From a checkpoint of a small mixture-of-experts model trained on Wikipedia: 3 picks a token, 7932 steps.
Below are experts of layer 8 (counted from 0) of a mixture-of-experts language model. Rows are named router (the router's row for the expert), gate (a neuron's input weights, with its number), up (a neuron's input weights, with its number) and show model dimensions 0-79. Each number is 200 + 40 x the weight over its row's rms, rounded and kept within 0 to 999.
After each expert's rows: a language model's description of what the expert responds to. This comes from a sample of Wikipedia text that the model never trained on.

# expert 36
router,247,253,200,255,174,146,213,219,216,230,162,185,190,254,193,174,155,183,214,158,202,234,236,139,239,263,172,187,187,234,222,210,184,146,261,211,263,199,190,199,176,106,189,198,176,222,212,242,199,197,129,212,194,243,258,173,190,161,166,247,147,217,232,183,210,254,183,213,132,189,206,160,170,178,217,162,227,117,242,167
gate0,172,221,223,258,203,255,146,181,272,213,280,293,224,172,264,201,189,225,216,231,184,188,165,228,190,210,161,142,175,123,208,186,178,274,189,158,126,179,230,140,227,224,213,230,229,227,203,164,274,200,142,277,173,180,210,185,175,282,194,225,216,169,184,120,152,244,239,184,234,171,246,236,207,182,176,107,171,199,195,207
up0,236,168,226,216,165,166,190,146,226,194,117,160,171,252,171,139,217,195,174,134,241,196,239,181,218,211,246,204,295,211,173,262,212,95,171,212,209,210,150,227,172,212,144,200,196,179,163,216,138,168,178,181,150,197,231,200,263,246,198,212,230,234,236,243,227,174,165,221,223,227,159,167,223,235,296,294,229,185,263,253
gate1,191,175,107,241,232,160,201,190,166,186,268,216,177,209,180,167,225,245,166,153,186,219,225,203,246,207,204,181,133,247,161,237,114,209,222,239,211,292,254,132,189,267,187,111,248,223,209,171,254,193,201,164,213,223,237,195,233,155,199,175,198,149,206,248,254,191,250,233,204,258,155,201,207,151,165,200,157,94,247,218
up1,165,196,127,218,224,147,203,220,193,201,249,226,175,199,167,173,194,247,176,175,159,217,211,210,278,226,205,206,130,241,145,203,115,215,194,281,229,287,260,105,224,257,178,142,252,249,203,141,256,202,206,149,223,225,254,164,261,151,194,166,167,131,225,219,247,191,232,208,189,247,143,196,208,182,169,235,168,146,218,208
What it handles: Single letters or first syllables opening a word (ra-p, o-p-inion, re-bel), plus people, women, and digits inside table numbers.

# expert 6
router,151,182,129,234,188,120,234,199,185,179,237,184,180,269,214,97,199,233,252,161,231,259,235,184,216,194,168,201,237,161,167,195,188,200,233,188,177,223,166,216,197,172,193,217,181,283,299,182,250,166,222,210,121,246,209,161,124,207,215,180,190,230,189,216,279,178,201,227,183,206,241,183,282,213,191,153,185,213,268,152
gate0,208,190,202,162,215,199,192,205,195,216,186,158,259,124,167,253,206,190,167,206,203,207,202,175,206,258,158,216,141,161,208,231,237,205,228,243,190,222,230,231,230,161,226,168,211,242,231,244,174,187,205,227,154,180,225,121,227,170,291,200,179,213,175,165,262,131,260,141,153,202,231,101,179,201,230,122,193,124,137,208
up0,207,194,211,187,169,180,204,160,158,213,261,225,151,294,216,155,214,240,193,196,199,184,240,197,233,160,232,182,261,236,196,171,186,196,151,182,181,153,189,173,140,257,199,211,163,145,156,159,227,207,206,141,237,225,190,289,132,211,122,155,229,190,181,184,160,255,138,272,264,176,161,298,216,209,204,266,254,233,217,179
gate1,215,211,151,211,215,198,211,173,183,217,178,186,156,165,245,177,205,240,202,152,209,234,205,230,161,201,187,198,304,204,224,196,153,233,150,238,210,240,200,184,248,211,193,253,172,202,217,130,164,281,93,182,249,228,238,207,218,200,183,226,264,162,182,199,215,216,212,255,206,157,276,149,199,212,150,190,198,226,210,218
up1,208,224,150,230,212,179,205,153,206,212,178,156,164,173,253,171,229,254,192,126,250,242,194,192,211,188,157,195,313,222,246,197,203,225,136,248,190,223,207,179,242,199,188,283,158,193,232,168,145,281,107,174,238,257,236,208,215,195,180,208,247,136,173,235,234,233,223,242,182,147,242,169,216,230,216,192,137,239,192,223
What it handles: Word pieces and digits in sports career text and score tables, such as Triple-A, tennis scores 6–4, season spans 1994–95.

# expert 16
router,179,201,192,261,251,163,196,238,228,225,241,160,248,276,192,199,163,230,215,197,235,223,225,190,215,214,212,179,202,208,205,213,172,178,246,170,237,209,179,233,158,220,184,188,142,206,274,170,147,220,168,191,164,260,181,134,140,149,226,256,198,234,129,175,260,189,178,187,130,184,200,207,171,235,184,177,224,295,167,168
gate0,256,221,144,243,264,222,165,219,272,298,180,216,200,229,185,207,184,242,160,199,165,136,177,170,261,253,212,269,188,195,220,265,239,129,194,145,194,192,286,188,226,208,262,184,175,163,168,205,253,140,232,202,222,232,256,202,214,158,227,248,145,184,215,198,221,180,163,250,135,222,180,268,199,191,253,176,191,201,139,268
up0,170,137,213,143,148,193,140,183,147,195,222,210,185,217,195,150,228,143,209,232,253,183,220,211,133,151,167,98,226,232,126,141,191,308,220,255,212,203,86,262,192,221,182,215,199,221,200,214,189,239,152,214,176,167,127,241,210,160,170,206,237,214,160,203,200,222,215,209,310,143,203,142,223,227,124,229,166,186,243,139
gate1,138,185,165,259,170,164,259,243,237,173,220,216,140,253,175,180,190,241,188,242,233,185,124,316,215,184,248,271,204,202,138,148,246,278,211,195,263,132,221,257,147,143,178,213,167,204,227,249,217,206,222,143,216,173,222,186,245,167,219,230,155,198,181,248,224,300,206,178,143,121,162,162,189,138,211,250,224,179,227,231
up1,162,214,154,229,218,204,239,221,236,195,232,215,119,163,198,183,187,221,106,221,210,180,90,320,218,220,205,283,176,220,149,145,162,255,171,205,217,166,204,237,185,171,135,196,237,213,195,240,249,190,217,139,191,149,263,213,237,187,188,256,205,218,220,217,272,219,160,176,133,126,210,177,206,159,231,264,240,228,239,241
What it handles: First fragments of names and words after "of" or "the" (T-ripuri, S-usa, contin-uing, hypod-erm-ic), plus commas and periods.

# expert 12
router,189,207,229,209,201,139,213,190,227,161,168,136,198,259,200,165,234,201,248,213,252,175,207,175,217,231,233,127,204,164,228,189,121,198,257,197,228,277,177,191,179,193,218,206,166,273,188,213,160,250,246,193,190,193,204,138,177,139,263,177,259,221,194,223,236,181,141,250,164,210,257,166,244,200,225,163,197,223,209,213
gate0,198,179,216,203,182,145,176,173,185,132,209,237,253,261,250,160,169,155,214,206,197,170,170,161,190,199,284,309,178,184,175,243,177,186,251,188,209,160,206,292,170,238,221,231,149,171,192,221,222,207,163,195,219,184,168,196,208,188,197,174,259,252,258,205,167,271,250,218,205,257,230,220,250,196,182,244,205,174,299,198
up0,212,147,191,175,203,180,178,200,197,144,231,215,239,276,238,171,211,130,179,225,219,183,149,176,190,220,293,298,205,174,165,254,174,212,243,216,199,146,172,267,135,246,228,219,169,193,217,239,233,226,142,158,245,178,181,232,191,147,204,186,232,225,245,188,140,268,272,222,191,266,226,214,241,195,206,222,223,191,306,210
gate1,220,195,134,203,244,201,185,161,180,145,210,187,148,200,104,292,265,273,210,202,183,316,185,98,114,195,167,212,212,237,239,195,187,182,184,169,169,233,252,202,205,159,230,227,184,209,169,106,179,187,242,157,225,240,199,120,145,258,214,189,144,241,207,205,295,146,228,130,90,159,245,238,208,276,275,264,225,235,168,196
up1,213,175,122,197,276,204,189,225,143,212,225,222,120,200,142,252,256,257,221,186,190,284,198,98,114,185,126,175,182,183,267,187,192,194,174,170,199,198,235,187,171,114,232,199,206,245,193,111,180,160,209,219,216,213,212,135,141,194,171,178,160,219,168,168,281,185,246,172,117,181,217,202,248,271,271,266,237,228,173,202
What it handles: Inner pieces of ordinary words (disap-pe-ared, s-amp-ling, Amer-ica) and second halves of year ranges like 1915-19-1-9.

# expert 31
router,178,266,183,205,227,183,240,176,219,220,236,208,162,269,160,120,188,209,212,204,205,168,198,191,205,217,136,172,208,167,227,225,220,222,227,206,262,222,167,251,220,190,224,235,162,214,170,262,163,214,208,165,169,277,220,168,152,162,256,194,199,247,170,226,229,163,159,201,206,268,237,201,247,163,216,147,208,266,185,190
gate0,200,188,146,226,159,205,99,198,191,225,126,201,149,153,219,162,190,210,220,219,149,229,233,184,271,285,149,202,228,186,200,174,204,168,222,228,178,178,206,172,107,260,182,136,243,234,277,127,180,195,194,134,202,144,239,145,193,218,229,149,258,222,158,195,143,256,158,221,204,216,168,195,269,168,225,171,207,215,197,186
up0,248,213,249,196,163,185,285,216,185,141,296,238,183,177,162,231,224,156,244,131,214,181,201,211,141,164,217,268,143,221,236,162,248,250,185,269,225,193,108,228,257,215,220,258,156,236,168,225,219,243,239,232,192,195,160,215,192,149,200,288,298,212,197,233,221,137,247,171,199,166,135,225,130,196,229,273,207,156,178,195
gate1,183,229,174,201,215,209,152,238,143,223,91,149,189,260,233,242,190,259,186,150,228,195,165,218,240,182,234,139,170,209,215,188,235,267,146,179,231,235,309,254,236,146,184,162,140,144,133,251,211,213,175,218,187,202,223,107,239,258,218,196,254,203,181,209,224,222,220,203,183,236,202,213,160,256,253,234,190,253,260,201
up1,265,172,265,205,167,150,225,200,182,158,282,211,229,181,187,136,197,163,235,268,156,204,199,172,153,235,132,291,246,209,202,222,191,146,199,237,221,197,109,167,148,273,246,230,231,188,278,163,172,189,235,175,143,236,216,238,219,161,195,216,117,184,234,221,174,209,154,183,235,225,186,170,202,116,189,148,188,161,169,212
What it handles: First token of table cells and names after a bar or of, such as Canada, Michael, Prod, plus quotes and digits.

# expert 46
router,162,199,193,258,166,156,195,230,201,232,115,162,158,263,168,177,178,196,272,186,199,158,167,174,236,196,205,197,206,194,212,228,154,192,222,210,225,177,210,203,177,208,190,170,183,222,195,219,207,186,224,180,173,202,263,202,157,176,237,174,215,190,201,254,232,114,149,178,211,207,238,251,189,210,193,147,230,216,245,265
gate0,309,205,203,182,176,206,248,162,204,188,188,223,222,217,192,166,185,182,233,283,90,199,261,167,190,172,171,198,167,178,244,172,199,187,177,207,168,220,205,230,231,252,166,186,162,238,196,246,196,261,104,256,218,190,195,238,185,243,217,183,212,170,195,261,275,67,237,152,114,218,181,143,175,202,153,144,202,234,238,271
up0,274,246,175,165,215,170,251,136,210,222,204,182,236,216,210,155,174,179,229,309,126,179,269,228,189,212,225,179,215,177,238,166,222,215,192,176,189,217,225,216,210,232,229,217,181,235,199,222,195,277,86,248,228,184,166,246,237,225,246,187,196,194,215,255,254,167,231,149,96,214,186,167,201,207,185,209,218,255,239,282
gate1,210,157,195,185,202,216,181,154,168,204,176,240,200,284,289,150,168,240,175,186,178,266,201,224,237,142,160,175,163,196,158,247,145,238,258,174,170,193,199,217,190,275,200,229,222,202,258,179,179,228,162,141,132,249,202,277,145,242,186,215,141,157,162,173,222,231,200,193,234,238,262,222,236,256,169,128,190,169,235,238
up1,182,116,142,179,213,177,228,176,179,207,182,215,198,144,213,134,189,221,267,220,155,216,181,151,210,251,229,296,171,212,196,121,213,228,298,206,149,163,196,191,268,135,181,290,165,103,194,212,142,178,226,82,208,247,222,296,139,139,228,131,130,213,187,100,197,191,167,197,258,130,149,189,122,176,199,164,176,232,136,173
What it handles: Dashes and digits in year ranges, paragraph breaks and section-heading words, such as 2019–20, (1996–99), Biography, population, election.

# expert 29
router,193,193,201,304,210,154,245,211,217,195,188,181,194,242,185,169,241,206,260,160,227,253,169,231,205,244,157,201,292,213,192,241,166,142,246,143,265,231,163,213,170,192,206,207,156,202,239,242,189,195,215,183,141,218,192,166,213,175,245,206,180,234,163,250,190,164,127,148,177,210,272,178,197,177,167,132,238,170,232,214
gate0,120,126,203,256,152,154,263,165,174,215,199,255,169,137,116,126,249,201,219,182,175,228,195,192,161,106,201,226,164,232,231,204,205,234,236,207,216,187,175,221,284,108,227,240,213,181,198,272,260,238,254,222,253,138,237,162,253,250,190,247,196,264,235,210,259,229,156,218,165,196,159,279,201,198,224,212,214,262,248,140
up0,230,208,180,132,150,100,132,187,234,191,160,158,248,184,196,217,181,164,193,185,249,278,147,252,162,131,241,219,249,200,180,193,162,178,167,212,221,180,245,196,160,226,123,204,263,182,162,221,220,155,207,201,261,161,258,248,211,176,219,269,203,265,197,201,291,234,222,273,132,206,227,171,223,173,187,186,153,278,205,193
gate1,221,192,173,226,255,192,250,243,216,227,230,145,203,105,159,146,206,215,138,188,214,160,235,253,198,205,211,245,229,266,113,289,242,203,152,170,165,252,293,231,242,175,176,292,293,186,154,208,191,215,208,172,178,228,218,214,177,156,237,176,142,140,214,254,287,185,232,217,162,173,200,206,183,118,209,206,184,161,269,275
up1,180,202,242,184,143,169,148,123,217,181,161,270,220,295,248,230,196,187,258,249,196,232,180,162,190,200,181,183,166,166,274,120,147,209,246,204,219,154,85,203,153,230,257,124,108,211,234,191,168,169,195,218,229,182,182,186,210,208,153,225,286,280,175,127,141,233,184,189,242,240,197,222,272,264,198,215,219,248,153,155
What it handles: Pipes and colons after dates or scores in tennis and sports result tables, plus capital letter starts like C, B, Ret.

# expert 39
router,203,244,254,268,149,213,214,199,198,223,207,224,177,148,198,231,193,202,299,265,209,241,211,237,263,200,237,201,265,216,226,121,206,230,247,171,208,218,169,147,188,257,237,258,225,194,220,158,178,177,140,220,125,244,207,183,133,213,239,196,148,224,144,175,131,203,187,211,227,293,248,235,223,227,228,203,229,251,227,184
gate0,178,213,239,167,262,188,198,174,189,214,191,177,146,133,151,227,284,242,178,224,179,260,193,242,167,185,148,232,240,205,220,215,152,213,282,243,186,136,235,219,184,199,295,120,189,245,261,218,192,276,205,226,232,210,159,222,271,192,304,187,266,164,152,208,210,212,194,199,136,208,135,187,159,180,246,230,179,185,177,303
up0,194,218,254,190,239,180,196,178,211,215,211,158,149,129,154,235,269,221,143,211,182,275,196,226,148,196,148,226,233,179,200,203,180,203,276,228,184,127,240,195,180,164,265,136,170,233,264,241,183,270,185,204,231,208,172,209,247,175,323,194,260,166,168,189,188,228,197,185,124,224,171,165,176,181,229,222,195,190,192,306
gate1,220,194,269,240,148,256,251,117,230,251,170,179,192,150,174,253,195,206,186,233,131,192,170,242,226,220,287,232,85,224,246,199,187,133,209,170,153,204,188,151,89,218,210,238,245,283,235,173,230,213,100,226,169,269,220,176,185,320,192,159,177,205,153,176,186,235,161,232,229,242,243,151,222,186,252,238,244,235,291,220
up1,165,182,217,264,176,171,201,199,221,211,208,162,188,217,121,249,171,241,205,313,239,220,211,203,223,149,255,213,145,194,243,193,209,141,184,142,175,222,185,149,107,196,208,186,190,250,243,215,217,305,142,279,247,291,253,193,214,244,205,163,205,187,222,179,150,241,185,224,169,257,243,167,166,161,258,225,184,224,261,172
What it handles: The, a, this, first, second after prepositions, especially in sports season narratives, plus third digit of years in lists like 2011.

# expert 11
router,169,189,160,259,239,199,254,207,207,222,169,215,165,221,183,155,205,185,233,204,231,242,170,165,233,226,197,218,277,172,170,226,211,127,266,163,254,219,172,209,202,211,223,151,155,242,243,223,139,218,195,139,154,222,273,157,157,197,250,223,267,255,171,236,212,155,132,187,162,248,229,242,156,208,201,172,223,202,246,210
gate0,92,237,190,192,196,220,163,156,174,245,188,242,216,189,194,134,114,234,170,232,231,202,172,244,211,238,218,210,236,209,227,200,228,127,220,188,208,196,241,142,175,205,239,236,163,214,194,184,232,202,184,113,170,192,152,236,156,189,151,219,170,91,194,181,263,194,156,149,209,171,119,160,217,207,240,232,247,163,294,217
up0,116,235,141,193,202,196,142,166,158,225,174,197,218,176,176,173,167,230,157,162,173,197,223,204,216,227,232,192,230,206,210,227,207,137,207,181,184,203,232,150,163,178,260,204,192,194,202,155,232,246,184,139,168,191,147,244,193,176,169,183,200,127,201,135,280,239,182,177,209,185,117,155,216,197,219,228,209,139,258,270
gate1,143,259,206,216,225,204,136,189,223,182,148,263,214,230,235,236,271,297,236,229,213,268,206,119,216,219,230,207,213,212,189,210,172,211,207,225,239,156,178,151,117,216,178,234,162,219,240,224,152,209,223,137,149,239,169,183,223,142,165,237,226,123,231,230,186,207,200,198,213,292,190,189,250,122,220,131,243,134,246,183
up1,128,242,231,189,227,187,168,176,235,207,156,243,243,230,241,249,214,286,258,204,219,247,97,201,203,203,288,185,236,172,201,259,192,219,180,236,206,173,169,150,79,242,150,269,190,168,222,255,173,193,174,105,114,206,202,196,207,159,204,197,247,205,279,231,191,225,201,185,222,248,155,195,223,213,175,175,228,125,226,166
What it handles: Digits inside years, dates, scores and vote counts in tables, such as 20'1'7, 1'8'–16, plus odd name pieces like uk.

# expert 34
router,219,210,197,228,208,133,260,184,192,234,275,186,238,218,210,163,241,185,239,211,217,164,186,175,262,223,257,191,202,217,199,233,180,145,192,134,165,258,180,158,170,191,229,254,175,239,270,200,170,198,224,179,225,214,203,174,170,189,306,235,184,218,157,166,271,113,149,148,166,184,253,195,252,206,171,139,302,260,227,181
gate0,204,189,254,173,220,170,200,241,141,203,224,213,231,154,206,148,192,219,262,276,223,219,205,224,228,289,226,190,226,168,245,228,154,157,141,216,191,180,219,188,157,197,164,191,170,227,212,150,185,205,218,243,162,218,160,200,267,230,209,261,162,128,223,174,209,247,228,239,187,140,153,292,174,194,155,190,192,163,207,263
up0,218,206,241,179,173,175,231,202,163,224,201,190,209,163,222,171,205,216,273,253,190,233,217,254,220,289,225,163,216,203,224,222,187,134,146,193,233,178,216,204,197,202,194,212,185,244,218,137,136,239,173,250,198,190,159,182,282,229,210,281,126,159,262,213,229,255,223,273,172,151,144,268,158,184,142,189,190,156,206,237
gate1,152,243,287,145,225,181,200,206,202,105,199,259,150,111,283,213,220,148,190,168,258,242,160,284,143,183,198,109,222,174,150,286,210,178,235,119,271,217,205,174,243,195,222,183,197,196,204,211,161,177,265,161,143,201,172,237,159,263,200,203,184,193,201,263,182,219,198,183,228,179,225,141,236,239,131,218,198,188,162,211
up1,157,184,245,115,148,170,186,175,173,264,229,195,153,223,214,278,247,190,215,152,184,206,178,184,259,242,262,116,187,230,219,246,217,204,222,161,223,291,176,236,195,218,279,189,254,131,215,280,261,175,238,167,176,201,182,206,210,213,240,84,139,238,97,258,165,260,203,212,186,175,249,259,202,204,134,172,287,292,194,221
What it handles: Spaces and row ends in tables and headings, plus word endings in technical prose, such as precisely, cortical, squad numbers.

# expert 24
router,129,166,197,254,205,185,190,239,197,221,161,194,114,215,172,96,231,161,193,180,198,164,274,104,216,187,175,182,258,174,225,190,143,166,256,194,213,228,221,160,221,167,180,209,243,248,167,228,213,147,199,233,163,275,188,145,234,142,214,189,130,271,209,177,210,222,138,190,232,210,199,220,150,187,202,157,315,154,185,169
gate0,255,172,196,227,167,254,142,168,206,225,158,245,118,155,215,112,184,105,242,169,236,154,176,249,121,166,172,264,199,210,256,145,144,173,194,195,214,278,222,213,264,179,166,174,125,301,242,230,176,204,211,225,176,225,221,224,194,200,167,164,218,217,144,185,221,146,192,214,192,179,189,317,172,191,192,265,157,156,172,240
up0,167,242,147,202,250,195,276,213,169,172,165,163,225,218,216,240,207,250,223,153,132,137,199,164,295,281,164,155,208,228,216,251,136,200,201,199,149,205,194,172,208,237,256,181,259,108,183,203,240,145,253,145,161,114,171,151,157,140,300,146,156,160,167,180,229,195,218,242,145,218,218,186,278,247,225,223,231,240,256,188
gate1,194,181,189,175,178,183,203,191,175,233,260,185,175,169,186,178,213,259,197,226,188,248,97,215,167,200,238,207,192,141,294,193,174,113,247,146,172,144,168,225,177,206,172,162,203,167,221,217,228,242,226,182,195,161,135,112,212,165,193,165,191,237,162,123,195,191,139,222,183,190,183,172,251,226,236,237,265,165,233,253
up1,201,150,199,165,190,173,199,194,208,225,249,187,187,175,206,144,203,210,245,201,201,231,83,237,183,202,258,223,189,142,266,170,171,117,232,128,191,149,169,222,146,168,196,163,166,161,185,220,232,264,184,181,185,183,155,154,192,159,179,177,201,259,144,134,215,181,107,246,207,200,178,209,234,231,238,201,239,234,231,226
What it handles: Common verbs, auxiliaries and prepositions in running prose, such as was, had, be, to, on, from and would.

# expert 27
router,160,226,243,294,203,231,215,203,210,249,183,200,181,296,154,129,210,195,250,230,215,143,122,184,266,266,196,249,204,191,179,182,184,194,280,191,210,242,203,212,198,164,248,218,137,224,257,183,200,127,193,177,149,225,193,174,155,166,269,191,167,266,154,165,186,181,188,233,199,251,225,179,185,229,152,165,187,206,238,173
gate0,211,238,175,257,200,219,142,215,219,167,153,177,247,193,170,229,265,143,177,227,147,228,129,165,179,222,196,153,132,145,175,150,183,127,201,209,213,248,227,266,189,164,194,177,218,211,230,279,114,211,175,240,120,165,235,191,274,121,167,145,213,194,241,198,257,212,220,230,196,260,277,183,140,206,122,272,186,216,172,254
up0,194,168,204,220,167,197,215,147,177,259,199,198,156,182,192,164,143,305,244,137,199,195,252,244,232,148,193,177,221,225,249,224,209,327,212,197,201,161,222,144,195,216,225,229,194,168,208,185,262,202,165,207,231,233,243,236,154,189,228,230,206,178,177,221,123,190,195,130,204,186,148,225,245,175,280,106,235,193,201,177
gate1,152,183,192,219,259,203,205,172,262,174,251,236,157,223,234,220,207,179,223,251,225,178,152,171,157,265,164,209,228,220,292,197,231,204,205,222,207,197,181,214,164,238,226,203,109,87,257,189,161,172,146,236,213,155,206,244,225,184,168,216,157,242,143,157,155,289,164,182,199,197,237,172,157,213,230,226,202,183,162,229
up1,193,190,194,252,143,252,208,183,214,178,203,235,203,171,200,210,233,244,164,205,267,189,238,195,174,239,141,266,190,168,188,216,186,225,196,225,254,228,166,233,175,225,215,229,149,161,192,195,218,239,204,264,248,134,219,237,203,211,155,234,158,170,124,215,213,300,142,226,198,190,254,225,203,189,236,120,184,176,133,188
What it handles: Leading digits of years and table numbers after a line break or 1, plus inner word pieces like lish, ural, ively, established.

# expert 17
router,234,194,221,138,176,247,169,193,166,174,218,209,234,131,224,282,193,195,143,227,158,178,189,228,144,155,210,214,155,207,211,200,237,219,142,240,157,152,231,209,197,225,160,166,235,162,145,190,233,208,202,226,269,159,180,261,242,246,135,187,199,144,217,223,163,240,266,225,229,198,168,203,202,178,196,258,150,183,155,206
gate0,232,175,176,252,253,227,169,240,219,199,211,190,234,183,216,141,182,283,229,181,295,214,169,219,225,139,232,237,237,223,230,157,255,194,182,260,165,133,227,185,229,209,221,155,212,224,197,241,233,231,231,176,149,132,191,267,227,207,243,231,93,164,161,146,172,192,201,219,172,170,176,243,204,212,190,287,147,202,177,213
up0,234,174,160,246,240,228,204,209,191,188,193,220,235,197,202,145,156,280,215,204,273,176,198,185,241,110,236,222,247,241,189,183,272,209,192,244,172,160,201,200,208,273,250,210,202,228,203,221,211,235,242,147,169,106,176,240,191,185,231,205,79,182,162,178,178,199,215,213,139,165,201,206,242,211,169,272,193,196,152,164
gate1,222,216,95,131,197,251,207,174,236,199,184,204,187,275,266,166,133,159,223,266,243,195,185,230,171,213,204,228,167,142,197,156,181,188,172,191,209,294,314,157,171,211,122,210,197,295,179,266,169,216,244,226,203,174,240,145,237,192,272,198,253,197,209,216,191,200,258,256,190,138,285,143,207,213,204,207,238,338,230,196
up1,200,215,97,86,226,236,202,188,203,200,154,162,190,264,257,160,116,156,210,232,237,219,173,207,196,222,217,238,160,169,218,164,186,201,171,183,212,271,304,193,173,233,126,213,201,276,181,275,158,210,266,208,237,193,234,204,216,230,253,171,230,179,224,196,222,233,275,227,187,140,276,162,206,200,191,232,266,328,250,179
What it handles: Catch-all for ordinary words and word pieces plus digits in table rows, year ranges, ISBNs and minor planet numbers.

# expert 18
router,181,182,183,259,170,103,216,171,188,207,129,196,178,202,200,175,230,172,214,171,224,246,143,181,272,263,163,181,262,200,242,202,200,221,284,188,249,223,147,198,157,202,217,207,197,255,251,218,138,228,150,192,108,251,238,158,178,203,248,237,226,278,165,111,255,205,128,158,157,158,225,236,193,181,225,96,254,212,229,216
gate0,202,173,220,207,215,187,227,182,194,189,230,209,255,200,209,229,183,242,221,276,186,174,166,172,213,178,247,208,193,204,189,278,197,167,206,212,198,186,163,209,228,219,241,226,149,125,271,178,208,248,259,253,225,129,197,174,166,212,175,198,242,200,279,236,235,166,241,210,127,101,189,241,210,195,226,278,194,249,214,166
up0,249,224,172,186,172,188,184,204,183,191,158,183,192,184,178,206,211,202,194,120,145,222,219,199,199,221,173,174,196,193,214,137,181,239,185,218,214,195,238,201,155,179,184,174,256,310,138,207,202,147,159,146,198,294,203,230,246,223,241,157,164,211,105,160,165,264,165,189,244,296,224,144,184,214,165,144,203,144,212,208
gate1,197,217,192,241,194,220,203,188,251,202,165,157,221,174,179,144,239,218,170,124,192,157,131,187,137,261,169,186,213,138,191,136,219,170,272,188,171,163,186,187,219,247,140,227,194,200,136,182,136,254,231,244,166,186,255,209,178,224,220,248,160,195,242,149,240,225,120,185,193,160,240,224,231,167,238,159,173,140,251,159
up1,202,223,168,278,180,302,190,192,228,217,135,245,219,178,185,129,276,210,177,225,260,181,130,219,171,246,142,191,224,161,223,159,190,206,281,261,151,194,196,260,200,177,173,307,214,179,135,166,136,205,195,197,168,224,234,205,153,203,234,277,224,164,246,227,254,180,143,205,170,193,164,147,257,187,267,165,169,206,236,151
What it handles: Nouns and word pieces after the, a, in in music, sports and chess text, such as music, track, percussion, career.